Weights of a small mixture-of-experts language model, trained from scratch on English Wikipedia: width 192, vocabulary 8192.
Below are experts of layer 2 (counted from 0) of a mixture-of-experts language model. Rows are named up (a neuron's input weights, with its number), down (a neuron's output weights, with its number) and show model dimensions 96-143. Each number is 500 + 25 x the weight over its row's rms, rounded and kept within 0 to 999. Numbers have three digits each.
Before each expert's rows: "comes after" lists some tokens at least twice as common just before its tokens as in all text. This comes from a sample of Wikipedia text that the model never trained on. Tokens count by the router's weight.

# expert 56
comes after: ",", " New", " in", " the", " South", " of"
up0:506485519518494532518502494499484502464493501521484456485506492510495485526528496499487445518462516492510535537517540512479524475448502450449530
down0:436465477466481503498586487486436542492497526543498511466490543468504534524491511522530489528466521516482474512507507515508461561529526529507531
up1:584529510500529508533460493511495484478451503487502527521491503468504517483491504499549450520504507466479519480507492477491492511503513471543487
down1:442500500509497491495506466526481521503524524525489498514507517521533452499457481475488510479498482497480501478528490504477518510483528483491493
up2:474494515501505503475530505524520512502536478441511525504468501544485470514527553519479468506505469502512520493501552477491487496548529471500506
down2:513510496518492491495508514447481446501513510516475509469522486524515468494520489514473481499499467502507541514534503528484522489500479513440487
up3:503496547520522519481494525509484505496508494482517511495481441507502495466452502536484483490520491531509461477484505475542471466477540520488462
down3:494466470484490511485499520498484493517527489532540493487506499515494533493488519462489546561546530526488520500506512484536500534471444493471534
up4:486474475482491463497484524457490538445457495465502517516482514516489491538502492471482532518481543488497483501496467471495484508541496511532479
down4:522517472509511511494509500549470492490503522503507495495497519534504515516513533488512501509484489516508471501527482515492501478521584467452487
up5:514489501484498486531490438483513508543529481506495544484525480495486493531461490521487504512524509534483500487493484513481496522491502458476528
down5:546494517537438497456528552503496527502469509496486522538461492471495504508500487491500516476535506492507486525483466502505509478497537491511504
up6:498489505459480505490501485499505468484512501490494502513462487501477547524541482517503539498470471491504528476468530474484489491481496496489476
down6:491530481539452499534491499472478505425519490489485490470509488510503532518507488521508504529470472508510488506522500500430464478486543532456481
up7:476488526484505500516498520475427486534506487513519488492491521490493508556487490466505554507489479521505502499485513501476517504484481515492465
down7:493510508529492495512495450469523480482516494524508478462508546502500523484494483510481483476507514465484523521467466472534470474517480502482512
up8:528502478479489507492511518532480496493480509464492497495552476503519462488507501492497462530502512515532486490506472494521507554478452514505492
down8:482477504509498483494481475473496523496458493489491510544526513531470507469426533513489534474510479520478512468451558503492540496499509547521451
up9:478506513498532501489469509516472517528489490531512477540471496490463527483488495452539511503489526482470507534527533518545510502507524491482522
down9:493508485474540493532521480492525490511489460456463528506488480477528528540516492452470490493525467485551532443511504509506533492489494519533520
up10:510529464483516513541476509477504498491510530484513476517499495501468504473493471540458527513500514475463496558508521505488494470536469511502482
down10:503537505515506488493536460531511504517467506497483520539452485471441508503530468550520481483486485556490491487504515505488442477503486498466524
up11:448508459472514510454479477506470469514483511458486530489503465514513522484519545523454519494503521535488436538542526480493514516489503463464507
down11:471473489477437527482507505507457510505524516505508535472501484542503517506485505441492508500488551519464523449478535523467547488454490510523501
up12:535486519496510508492502508539474490478506520488482483513493506490508497482554460458467498503480493444537542526482473533539521525466501511465509
down12:518494507551529495546491481501497449494518486497479503478484486462515564445497526482458500480578484505502515480491463500501462476510488465471465
up13:504516479513510528473482500505524501484507488513470469477519533485520513493493503486516512547505479486473527481501494483553502501532461476474502
down13:527497516510493486482512477475506530553524503499489483506458510501506517490476497528529512483552547500471507462485506527497549451514495516540488
up14:475493479530480465491528476495465463474506488470488510484514487473523488498523493497509488528501507515511435509492479500500524511513498466506492
down14:493519491511513490521443528487468547485471507522484520480482497507481511515531492521513523521482502516492485522505510498481483502521512533495520
up15:519479492552473475509513506509533491476545483481499520510498492467501509479470550512491538480505519510522560475489488499493516526496485481511489
down15:478469502506501492538490480498460487515536503510410495491517532492488521481494510497502500512494521489452493486520494546460488546467547475499515
up16:479503480486478461525526491472461436457510527508490515509522525524507443510537475523530461517470527499505501480510424505529530506475491475506485
down16:484476508493476505496508516467525525521509507532520470506501524461530483507503475462483473503483549449525508534490537492506503476499505472536504
up17:512521468467521480461547490505513546476502522458510504507511501457473508546504498462480515500460496462487506507500504513499507510529515509528488
down17:504467490507497532516520477521512476451504543495536486491473485500548491466481526504468503504523521477481488503515488509502507516489509462502455
up18:466525545502485476514477510501489495468506488476452519520456535502492506557524495486508525496524511527523503477473489453541510504473502527484522
down18:506501509463524507508495484481503462524503487505460461526474521487520485520563473484500527483483533503481509489467481512519486459495468480499540
up19:485479540504504504518512532442501536517537425510500460531474481496467494465523497544568528509479515524493494469495463475491502498479510493469550
down19:519548520505541484493499514544520504515480498490491516487494473531477474515495509491486529492477497461478517493507503502515534476481499478508524
up20:473526511524474479465493508505504489506521497469523509500534533507469549497480521451470476523511499524467556479528502468523490542551511482507502
down20:530488457498493505509471447519462512518483497468500511532531493535472473521532521497491480492536505491514493513521490483454497529458512474541480

# expert 58
comes after: ".", ",", " at", " of", " from", " on"
up0:463451513507483512506477518491495544486487470511474547464499475525542451511528532504521557565542499481433463482527482502518506474496523526483539
down0:501491478504499485503505545483467546513452527471526483484489490521542484542462450468464493496496514469510497452462544500429496487508520501541457
up1:538516498492508469526519477466516541465494451512545485504476519463478503505505504483506488513490504502507507504462500475500504469492530513482541
down1:481505492516469515464459531486523477478432496493520538504493461547513486488478532526472494540516514461468490509558530493471517534502503518474483
up2:509515517499501496554485537435495490537490524530508526508499495498498470485492477502505462489514527511482493531533472469527511480492504502531520
down2:543514500498508506532538486473542479481474514523537486506518527484459482485483505483499531468504516509508474500506484488548483559545532481484502
up3:564562447536492541526472502484476531510472506516469468482467505477498481521490474517506492495485495445476510531483492477528496555494505531496443
down3:497475482522510488483480478509514556491507502445503523471488506494519520494468466547469497480487478498497507525473492484453478551482515484512519
up4:487478490505484481509535499467515462520507533511527450533492515525466484520495504519499529485503480532538507513483489455428463546498485483495463
down4:468479447454536498519481526509492521519520477496485523501482495519468512539473512467492453532539487499469501458510476489461529539493563527497497
up5:496485504469479482481518523468479523471523583479464445489515512542497498519517526490473503500480500490541509538482465523474491519466503508505473
down5:489500480521495518510516506458569558542544508470498508530463488459504455440469484480528464507503505525514522495446543493521527500440480519524502
up6:516529466522531532519512531495520521493467513504500509497526524490551450514517529501479494507500520496511460516507483502529509502508509520474502
down6:498493507458492487515471477478514489460485506459523542514506528475496481513472455516481518513490473505478489492480509500506523528534481526474517
up7:507492514494516495495473486470492499463507478507525470463512533466499499492514502552503485534477530504519483510540483503529511506537489517495495
down7:494503512491506447526476454511518488463506501498524574513534545527477492474508508497482484481551502456457504529474475478515458521537531480503539
up8:493544508500535492510494528494499493506504530476505448471491534526446499516487498491502477499543446479520491489498528482473475496506487476485496
down8:488469438480477520472465519492467501540528525473498533496478520494497490501502511487505471497469503537507553484461474493496484520441471486493475
up9:489507533525513515450509498498553475513505482490480488519480511479471545467507505521517510524489499518519524509541460479529498489469509500540469
down9:547476508536483483485556549471485478540481493493514481446517466484511520494449526445534523542534517530551506516461470482509504502477489500485498
up10:465507520482470505487525546533497522468460521470454536528454502527511526496513533509524528475474461537480508512511542522471522471504554464557506
down10:467475490504489453511456521470487538468489493454480504517491487520543463483472480503533475512521483494507511483535478496510473457475498463492451
up11:512515528496515526576476482477542532533519514482513519510503477479527512524487465466484500500505497542474511522535480505497501503504515489506527
down11:494489493525547500497492487533517539505488530501528486489478473513495513515500452534500482495462487503465514481528439504540511503487462520504520
up12:528556544455507518514517532500503478505524498455497530513532492489503494501472492475549511501538529466499520492462495491484486479530497498479476
down12:508480467537508509466494496550493479524461490522489476526533501530534504509491494484470488440519472514480498508482501526465509489447487505485486
up13:485484511478492511519494546518500492480514451504468469465503537533565458541447509504452493517454508467573544499488496521501487530529527523483527
down13:523563465494532475517535517517541516514494469517477526504489515489496505456477489463501514504469530546524478495511513513452472523482495508487514
up14:485513553448531530546535460490520497500442472523491505505510501528487506526545497496452507469494480482525484514443469483494487528477492508528514
down14:504520443501498504518494512442485446510490485520478448491494489520505467479522482502481560523502499484489465453530508481507528484523493459523453
up15:509508528500500474508502500495490525511473482512533559483516466514479513522521522497480483475529438518520507527517510528505517518459551499495500
down15:450520503519503464461455495497441496466514468494535502492499557506515518459502495562483551500510481489493465515521499500475500471504487537505544
up16:494529456524478448495511485521512506501478478474468551503491502520514501537510476471490489518488533523506496513475467486519494481471497518493517
down16:500505514515505473541495496459498493457500523533527528502481518506459485497503463489507541492505488473481500485509484503493515473499500545486496
up17:551497470540480519492454536461510521464519477476507505506528486487536517498493487515491499502486499500505475488502534485509499514495527532460502
down17:515504523524418511499526495492512488515498549501492468514469500484495512485531460488510470505507529505489493467507500534525527513533472490538511
up18:502505596482487534492523485527506503538491546507495495500507500480519461497516517519463519501463487530514476516513504488536488496492510481477521
down18:486534505505481500508501541480492529531503526512490537517518547460518503525467487491509500497460542542535518504483507514464430518464460509488511
up19:499519474481523534464514490503466553447493521504492512520473495500506500520441508457505497473525470488566516504515517458528493475523491488494553
down19:483494488535493490482508544520517528499480484500542504479468563536526502508503491519502487499511457464468502448492542509525486524511541475519519
up20:472504489442530476542481479509484512516501507481541459522462481491490504468555488509483458536460462527486481510498499466485503514482467535484471
down20:502521481487464525502493509488525470498491486492500479508522441537531488428508492496482459524462492490520498487546458437484509493508472515480488

# expert 45
comes after: " I", " U", ".", "I", " O", " No"
up0:496479526510453494482496486473500529514523541471498479462513483509508488492504483521467479476500513489488507526530495507510521507521477493520504
down0:491497486455488478554460488490523484476465515468487561497465505502524531520488469512462507556502543504463541480494523519507484539485492491462482
up1:489510483502505531448510479528479516463511500506491525508482506519479493529486496506522490549532495501549502495509548484520499497485496501448480
down1:503496488486527520514464527500520528496493473532577484502522470407524504500495496508528433538514477493525507454519496505512499473487489445484497
up2:464516487528454506508494448503514510486498523471534502500504489513499493485498476484557492484474458478483482463530537518532491512466469500519540
down2:511523472515486491482464538523490433506507434487486522506579500540474498483494485547488471458485500504488484457523489499503480498518516496539506
up3:465476526501452493533498487480477519507492486468474502491512516471451501491538520498508489484498469506466473484505486475443497517508461479488520
down3:522503483494501511545470499482498515517496491505473525500522470477554509517518485489550464512499549489497520450504520511511515446496479472529480
up4:517443544518478504529446506497478498487504495477511495511491474499485468497564489476496448514486497515507441510496523466487484541486487511567457
down4:534503480499580504529509538516501503501533489549471477503510485471484481538511470484504478558526512488463514472491490494525522475485546487509503
up5:527512500496431492504500475481525536511493556473470457486481502486504526526492534490450485462566481476561502468528497481528493459460511525505514
down5:484517512500518495538497499464499495516450534435520547482525484495519513513503451484451495543458474454522513531494508477521528468510498490486509
up6:469532526490470508543546451522484486493511519562503542521489515500508495450521466547472477467474521523524475536470479494507524498508483477466503
down6:533488503481497489483526515523501495527489496479516514500500497503520491484499518531473479478471484487474469456472487512480517512480521522497488
up7:487486484491505505531531526488513542484476511542495473532523504481533478510514496536485501496495486495485491514478470469481500491471547493501461
down7:509472491536532495510498491501496520514505496467492501449499517478472500569468498498461508472494530469476533513542502494493460477512495492499505
up8:458494547512523507480499474456532476513493504451517507514532514446506472534573511506533497523484460524502538473512541511518515537469514473481500
down8:456494448542528449512502493533493503461484501504527488501499527535485508505469471536481513501500483482516499429486538492503497448522459502522533
up9:506484537505510497540499529469489503508482498499501508507478478449461496497529537486511455496498553439485503513497489524496490521482509507532497
down9:497463536481506538522449485476486513471492571477517519501512506461532549488528531464507521497513504516491504514495503499530542546513496477455515
up10:538483453468494522462461517518535486482523514486481492463484473553501531476491532489490492493497467520542483525499496500472505512540528502511474
down10:480496505483475465519541529542477445457461455528508557491488514501520503479430478498508541524511506481487491486538498489499496471509499480491493
up11:488517501488469519554462553514529504467534491513509481489479481485522479484501474493543479489505482472504483499549509482498508532447523514523496
down11:480514528503525522482546490519495499519482473470492534514500463528545498507519520476454522521499466490536502426505506460498507520545475500507508
up12:501501503522532504518508470519491542480491459535503495494512495497518486489528496484482516478500477537505491525466492469480483507498494521485521
down12:478513523507504485480537468493519491448483491489515481495473505527479516485494469478499484501446515487529463518488479462496495486542487499460543
up13:547481574546495533492529553505507571459474517516538506492494497499487461502516519480494469539477511525543481488499501514523510527475508498454445
down13:531504489527513511534493535507546480418536456502478511541508503558532505502487518519492527531504532479469528486499485510470476524547498490468477
up14:520473523490475504556536480483489466463498510493494508528503500471491472511505494474485490501495477464503520553490494532448474478500468477506537
down14:525499506435505508507487468464480505530520508484469502462509513529492529530502528496502525450473518521516509454527494521499501499505485456502488
up15:516502523519442449494506483519500529492477455522487490500488487465505473465518505505530473463478500539499533512458506489474496472539491489530510
down15:509500542498516526519519502545501500513468520500538582479489467541521521507494501517499468475530506495482555526488493478494492468506513446536464
up16:481488528475487507486487459523510511468481517548515523545457528480502493517489514552463512474498502462490463516512498504468483496464522520444537
down16:482556517473486476496474486483493501516500467504494538478523527503529524526496490496506526462542464488466492458578459459505525485561510463474490
up17:536484494491536483537510479497529566549521504533540477509478492511461555522513499480496514502506473476507488521484508513487480476551484529534540
down17:534528520432533516495520505483501502576468496460476505526544493538514472486462479503493499483482519491439500502499521459461504488514514493466527
up18:473503529522531515490483511513484482517491514537517488455496524507461528510491510508507509441504468498488517502524526485522499496517529489497494
down18:496509487532508495515487506500533445549485524527513496499521523461487517491516496476504487498483473529497521546503502445507452530487511529516487
up19:501458511501474481519463474496484486510512490481498519513493488478497530498528549506481425521535520444526520487469488510516501508503463508482460
down19:462488499499480508538512488537471482496526457545524512507494455513492481439514509526552490471517516522586503490520486496482444496502504531505506
up20:476475485528487485470469510493512496526533522497547510510479537467544493511452492482506504517460507539514494522491545500501508510520507497516518
down20:508504511491523526486487550462500541542490536498479522473489493482562484503532458507511503515490500502499448496473525524505481476512519502489483

# expert 3
comes after: " \"", "-", " (", "\n", "===", "=="
up0:475505500511503459483522482513488509495483531467488503500476472470509496516496538496497487450525524518531540529517512456502498499490492536497508
down0:466506505513479507514491486484518462506449513506546505495498491506523525508521513458495482543494529478495476496489471506470532535484483499507488
up1:477496528474515465488554516498523499527492465510470498548471504515528497528454481492480479525528502458506450489504504498467520509484547492472494
down1:493499466511478528502478485510521461504476486506452515492520550475532520497477485489487499487515496507532514476532524513511503438481503440471500
up2:512519527491452457498475531509490516495559524519498525519503498501536503523500491511530504501482488488510505540527536513497480506515446521490508
down2:491541438518541515487488491497516516456546528525481497497475534512455473489497483535492520491491478499469522491516521510480506495507500493496513
up3:536502535495479448516497490520505493479505503484498538532504522483541485477521515508501456489503496518509485510549485511541512521480504533463477
down3:517494474485536494508472523480518500461528467483503506476470428537522537508522513508486520515503504550486536505508490469495507509528506491514484
up4:466486523519579481482485483497511488497489507549430494448509467495461476469489485506555488501528529480517504499459508470512502508519551518508503
down4:476514481511517483501504479492491516476522530507500525476546521501465506416432502549481493469539464465530487477492564478484526501514519467523496
up5:505504486452466494494483491490583524482494531491527493467516509533497524454505500506512514536510512493457469512514509529487442498532528507498441
down5:503489514479506485474488461482433496483517470536465489524521519480506510545459476517489485508503477490507500509514459480457471525479491528533524
up6:479506483520514512470512508511490504540468533492476472465504457524523514479474516555502549507482516545501519501553511476470507492479504497519536
down6:464474471523488466496463529506485539478503493513499520479510482452486470536436486476499506538460453475465535515487474475517467500457513477521481
up7:477518509467483458497509460500515504486486480519558512465483536513503487476527520502462526521516489510521465520461533549495471473505486469524459
down7:499535514496461510495508498541473494556463487485502506533525477466480519488521480507484497483524498492507484441458504479457496525556513491483472
up8:518543456492497535483475518490526525522524515506516478530488516439466476495567499518508472495486510488491485502458460513485472491427474508506497
down8:514520494465477480502488503465451473487532456504530504500506506452520520479481534494497495477489499530493516485494525534554522568494513457521493
up9:504507513463483483498475488452468465535499485489511481557511509450492484519486504487493501516469541470544502502498500487461451504526483508465524
down9:505479518523550493472519518428473489495510487510452467475531482500495514462480499519501488520524527490488497513501517494477501478528545465526460
up10:476524549510489492520495544499487511489491504527516516491517494510483489471471543487508465526525511505480505537531507505482485512533489487542477
down10:487477497509469489474507475503505488503514436516475485539463489480486452503492514510544554510505462494526493502520503509496505509463466504503469
up11:538503469528488524470521481490513549489495451488473519503503501519536474451502478503534464487467494504490480491499493491519512495527486498560514
down11:490486484524512487538555504456513514487465480517547457520512488514500505488501523545482515519491498484516514459492485542491488555496472445504528
up12:487542518494490535477507481488501528512496488525464492482507469489494519502522476507472498515516505474464491512519475502497509518510501500482486
down12:504464474504512505503506490490520504500460466486500501560515480493508498491471508518477503464462523550535500505481489466495477519502511527488480
up13:536484495508483459501453480498515520517499519468489510511535517447493527526494488493489510482501492536490494477517497523515530494520510510485532
down13:560479521452472482553513501515462476483469487485517468483507487509504545527545507484477473506479537481480483514462511463511497481474455458507447
up14:528483544529450523494475512519482530472498460469511454494512498534489546490510452473494489488466489521511477493496471511472507488477477495516512
down14:509480450462503484519451503508459485489477472489495525531469492537484491507480491468474512520536491468456530437497512498566506507468475502512504
up15:510458571447448504494500485482524534459487536494480508519522514467500491497490497523475484477515485503485492459503500482510509479526524493513497
down15:486466453506533504484490502466494471505501520500469485506491484509481484517514438496508536502488518465512489512514521496514474525474517522478454
up16:499509476482490440466548498485502491528485501485456488526482534494524440525515472534509529520522513472563535513493497484501480489479518476524471
down16:504508474503493502515443478512494496491482485550490467480534494459477530516443493537486506507537501495462531468518498504497487507489491528458511
up17:445485481549500512516458521497502480504497476504495440491499490529510442486500535484520535511498512484500459525488494474502461529493488510498479
down17:515471501458453525511488519482487503511470459489456505517510535502472510511527535525517534502491461492508490511525522496485518435513450500524464
up18:447476494497476453489468510487492507441519485502514477481526504505507534424466508518494462496488473515502463553489548495512508492517554540497525
down18:458547538531506488475540527500473473534530489537494544473500500464487515499498514470476526495491494491449505504548504522565473490539480493521460
up19:459486523523464489494508502465549457513519471478457516527483531503519476485526528531527503529475465456516523525492522485536487514519560481534481
down19:510503508505479530491508434481520502502540504470501502524504442485514490468501477454533489534540521467483452487532492508517484552459547496492529
up20:515505508498533523487469500503485498498490537504481410482474473502485508516469511514577502519537503523505513487491488500495526520504522511497534
down20:509521511519523501511523475477506516514499474482492492512445478489492519528503515544485526452489514503471500445554460529461552462531477476505486

# expert 26
comes after: " the", " The", "The", " his", " a", " this"
up0:467482544464531473482476514506494497465502492456501528471488500504475519484477509478476513529486478485441532523475500511540498459456479510480547
down0:456459526529501513507470482434515500494481489486486463541515445486489513525515475482484507497544513494519514518478489477493528505506450532542542
up1:553495501468491491504448520505513495478490491514501490515478496522508526506554506463493426457518476504479482493481506526513527524514480552486480
down1:489482503467496531517491520533537433463489490446483476524519475458477492493506492517468484491498483502484479559498460461534502520459520535473484
up2:527520501489479484495462440468542460516486442525476469507485487453505454478472514506501471504512451552514447514478485486526494515486544496453500
down2:546453509502470481464520496469502476494521477482522470497502500477499456479494439499492511490482494486494518506498494498468497476470514519520533
up3:473497505479471507503462505478535561468456538514494488508494499521485475442482539496486480547492499503486469502537508521522515530493495507503536
down3:540513472520523548484462523538470512507445536470535501454511508483519484525486490478474467462501473510502512508535497495455503516503482513501503
up4:549487519502459527474470509496508512500515503478495479527494497510509509455521504494528470533490508536552511494541497501513506495496443464478471
down4:552538543531513487526502486463502456494503542502517509485507495497456526507481505519500532485536435532515499510492505491479467525510478516467535
up5:470492553460511469510537504487497497451460463504504535480511529491485491481469491478476455564491482472492528520488495472499522517490506489500523
down5:510505488464490489469505558544522485509513525483498524469516506444488465432521479516531473514499514507529479505469467494474511491481486499503519
up6:463540513501495515502497475504498505458514464510502481477494520513433514485484430495487513525508497544509518477483477487473512526500543544498500
down6:502562514489509517492513488504508478523495477490488504534551467545555510524527502487524469528485488500504513485516485435506484512497505527464437
up7:489493478462520517485521475510490488472512506468529493520537487464497529516473528508517485501533489473552466493475491475530481475499517544479498
down7:485488476505498512485508470461459491561511532527527497450495504523508511513537458505500514512500501508489509458452519503510511483485494522557511
up8:497486471484484548529477512516486523518530497455498499538456468494458473507487530564473498497511504505512469509521456527500466492515522516488508
down8:473427523512487507499503481501521505491464473487499480445556482464518523498469484503493467539497501461509516496508533482529524486491504469440523
up9:522522534532554469541518497475500485539490497468488503513542506489537481554500477458521554477467477528529474495506492462463487461501521498507464
down9:493473548514508489476498453520505477476513490495476491499520474475515529494512513573471474479521546507475536529540493530493500508544451478531480
up10:444511458536512488465474470512537492529479520520495502519503522522526502527474502475517534518516504527503525479521490553482508503483527515504537
down10:541522485474427502528535578459533487515489498507507468486519491459478477497534515506525506447501487510476515503487473533506479465502530458486505
up11:501484483476512532480499475506486496506494477566504560486497461487516500498467516474517468497515520509500510507528518525495505511539475483490508
down11:520504516509499515456558501450486520473480488510449467512509515561521456512531502553444469504481476503511510480510465535463476501509482529507505
up12:473536481493508494467488467476458506517508506492472477545480551513510498463461495537499496482494482486492494490475495518559494515529476513509481
down12:493503523511506493525538537498509477469465526491495463515462527484529483496461461522532533464488478530473526492495484512536486534468481486473492
up13:536513522530520496445481516511476518507508502522473513491477518487472523531525506553475508488536497561516465475462511459473496490524505535491495
down13:524456533500491503486514511502533494425496504529503508469506462533467490534448441500491485536490476509467500490496482460514517505486530528482497
up14:491508551449479514526524468474520490506484465446492511476505465524505526515487462514479473498517540509507493515553493538507488490489564456511458
down14:515469500459479557488499481476506482513533515466539467463546499501487510482549476470496492525478438487482501497499534493565478507483497499478519
up15:504497539508532492517485478520521502545487473495521503547486504499494518500507503505536526518501512497500475508522499541531504554480527533494522
down15:491494493514534499491515484472529514531491479482508463530506447483494473504464491484530448496521456460510563534551519448487543510547485494517539
up16:478513482471517464465481504488505548446473498526516494482503504522493475547476505475486526474490479538469496518487518486498501477485527509529538
down16:491501485500541501472538487489479469510516473493510452483531506507538479505489493526518531542498535541507486524454495468531495493487485503484495
up17:479494494458510517518504522501523550445516469465514477486525528533498522508499493485472502496488553475486520542512503456462512515472462498491487
down17:488491553496477518548493543469509452520533465505514492539551481505473468530465527493470567568461494522535479487443540494536501501512492482491507
up18:474498534488532449485514534479500517503462514492497464470476510466492478486504505533502536495552496516510463463520472521534463498505564511490462
down18:447506483496509427500462481532489508478493506532529466484518483521516488489463497494492533515482472481524489506512458533525500515486525507459431
up19:486488509476513545524466511464465491530475496514488482490485508489488529492537508489514541518535491493474497501487503501497457461509541478511455
down19:535507523470462486457525520494493515441512453524532536475495533518514482481425436482490497476484486502492534532495428513490489511458482483519565
up20:506467549472562474512510536487497477534501472499505475527521496588519500463517516501530459562504501449497498497481519482496501486542464440461474
down20:498527504468438522470537493508513528482468522443503499482535497488442528498469494481487531471475479510542485501521447527537508508500530547497505

# expert 12
comes after: " the", " a", " and", " of", " an", " The"
up0:500540474407498471518502492464489492503482518467530553502492527533504492492547513471522511489554516514517499491498513503497513504481528523480482
down0:490465528509474482512507522490411489493523485556490517529513516492500463514503479515465473506516474545490505458474509502548514502537527539497525
up1:453526511461478525507506509495506508458515501534524445477508481520476532456481458495530501496472527480481489490515477531507480500457511473482539
down1:513513496462505519488452485467482452542462444465490535497475483519503508492479498492492501541512492522483506461535475509459522478517492487505536
up2:486479518495507521501492468527518494495487503500484435506505467470445498522512575539524471504546479518490490485486512505541535499492517477507525
down2:493529513489487503512531547512505502517482472507515471513503507509511582513507488486460478474502497545489469521487558473504482476504477525525483
up3:480484501485475463513496488518523490524474500499510530495479477514477483461466514481492505444530517421496488499472534533517488474489506495472471
down3:502512487502494493521508492516473506494486513512516503534540484471525503523480525500509572516453489485501466545510477505520469505546523500498510
up4:494485482531491501470471496486542486527516471516545521526522497492481536497505495491509489476492503521522486480498494504511532522490504506543533
down4:538525524500487537493507499513528533511504448491467506501500538489515506521486482463527527512512525499547506493532496492500469545525540442520486
up5:491458479521523502476477494496467530497462494500531508516481476521519474519515519487486529478497504505475523459521472528455510495461469487493492
down5:487521517441478503503504481471525492494490500507508528522459457520502504453448487535460475491510499500525503509525516509517506483509492520500532
up6:505474499550455489514511496511497484476440506513509453505505520518512468571446529468483479494476504498502521476451483510467512563492506508497517
down6:519555499487493487463476520498538487513495527475523531492504513488516535516453515499481482451504469524467494503481492499505544492496500455460534
up7:482515493507475495486542503482494464512473507522519540511480544472488478523514489456495497528488483473539466564501498461525514554584495482514474
down7:490502495509509528514513569499518536481517478486505498471542489475496555519547537469486493498529518483509513475506537502521458543509497501475511
up8:500509475473474507482493560504511487493492519538475492480498500462500520525509498505462486501497504521496503516516499544507479486478516508488525
down8:525491497489519492527519498521534512505462487526485500486494471510509484508505513500478531566462513509509538485501541459489518480503467555512518
up9:535488482462502528468499508523484528445529502517516512499527525505489520487489457472472540479541462511484486447505457541531507518504498530442497
down9:483514452587455498466524513512504483468525519497514461473500550506490490513504481493524485520486495481473511498490524508471503482444521493511527
up10:464499470526537516523469513487489512511541498525506506555539491535527489482503543539496479498481482504489487524463489444501511472482499480505491
down10:486484499493468507495491535496503471488498524512500436491488486510493545487487484479528547523518496476483494530519489505518515503503490509561486
up11:480499441503520535473508525485490522499492500471478524517555498523432520507474516507492490494513518528493458495531496464469490515492524470508523
down11:539495493497466481477482518474499490534509484500458472552500476527515493463514505478478488509526514507531499520513503481541525479518536520450503
up12:535479514484552487447502452474487473449487481527505521519487510462506529487518473502479515520475512491509504497505495486496522496541491503547476
down12:492505487481515472500446522493542516472503461510493505478518498536527514482460465508494486551511468541516525476553501499481498512494528497515520
up13:519533523537497522515516473529505461484521539500506501506485534495497464543522531504462518513470489485483439509489540488480502498548524503531489
down13:476529465499468508453468522489517517519467505447456533500478508521478475508485479544478495555487517502491502514521535532497481509532505461483503
up14:476467537491503488453465513489497535519489488502471471485509511480496514467494555548502564547566485492506467470487505510529515455503505473494509
down14:513510548512492495494520528530507481496518539523510495516461505500516548512490486489525516515484526468503493542512423474504521497489537492474515
up15:469516478514529518481551484492455530480466533482473532526545513522498511483497461443524535520502464524469519480530447510519509466506481496504494
down15:470491501492496487499504533494511546457480530504529473508524539543530478467474469495483512524510528510475509521484520469502507525502493496465452
up16:438464528496446544472519493487547537524474517507494438465501485490509532480496496465519584466484543496504525548505512478489529559476523501493496
down16:476440540472512502495436503532493528464470479490489518513495519504557515519498487469478532503512535483505511471484504513495512513493435488499505
up17:525464500512507475496484519477490435528469519507479505499514478507514484485507494494555488462541483500527524500533524501517464532548478505465519
down17:487463516508471486503488520504518459524492530513515515481561508549507488530494465518483500505496515501511499484505508496497446527509481471502472
up18:494492511479483485508518488513507492553458520503494495500498486486474484484523516482522502485487458537476524509520507494494538498508519476489484
down18:503519531528496479469508532469507525498521474485510505504508494493506496509424484542472517516495543486500480465508525496507494523487497497477502
up19:497495501481514515489494489512522486547538533439506523472463526509488533437521495513455533556507495549573511493487516527474461525505532491524489
down19:502495505478488484459500490509533528475527488530533505496452512485498519530425482506528498474485444486526458497496480507483508519492459515488520
up20:469495460487499467488502473498501468517543496503474498457543544491485482470554499577485460503513480503487451452504532476486529503482462474494458
down20:533472519494496493520525589520507474473488498514542549510490474480501485547539510437482519494462517517506472491494505474485537513526474488502499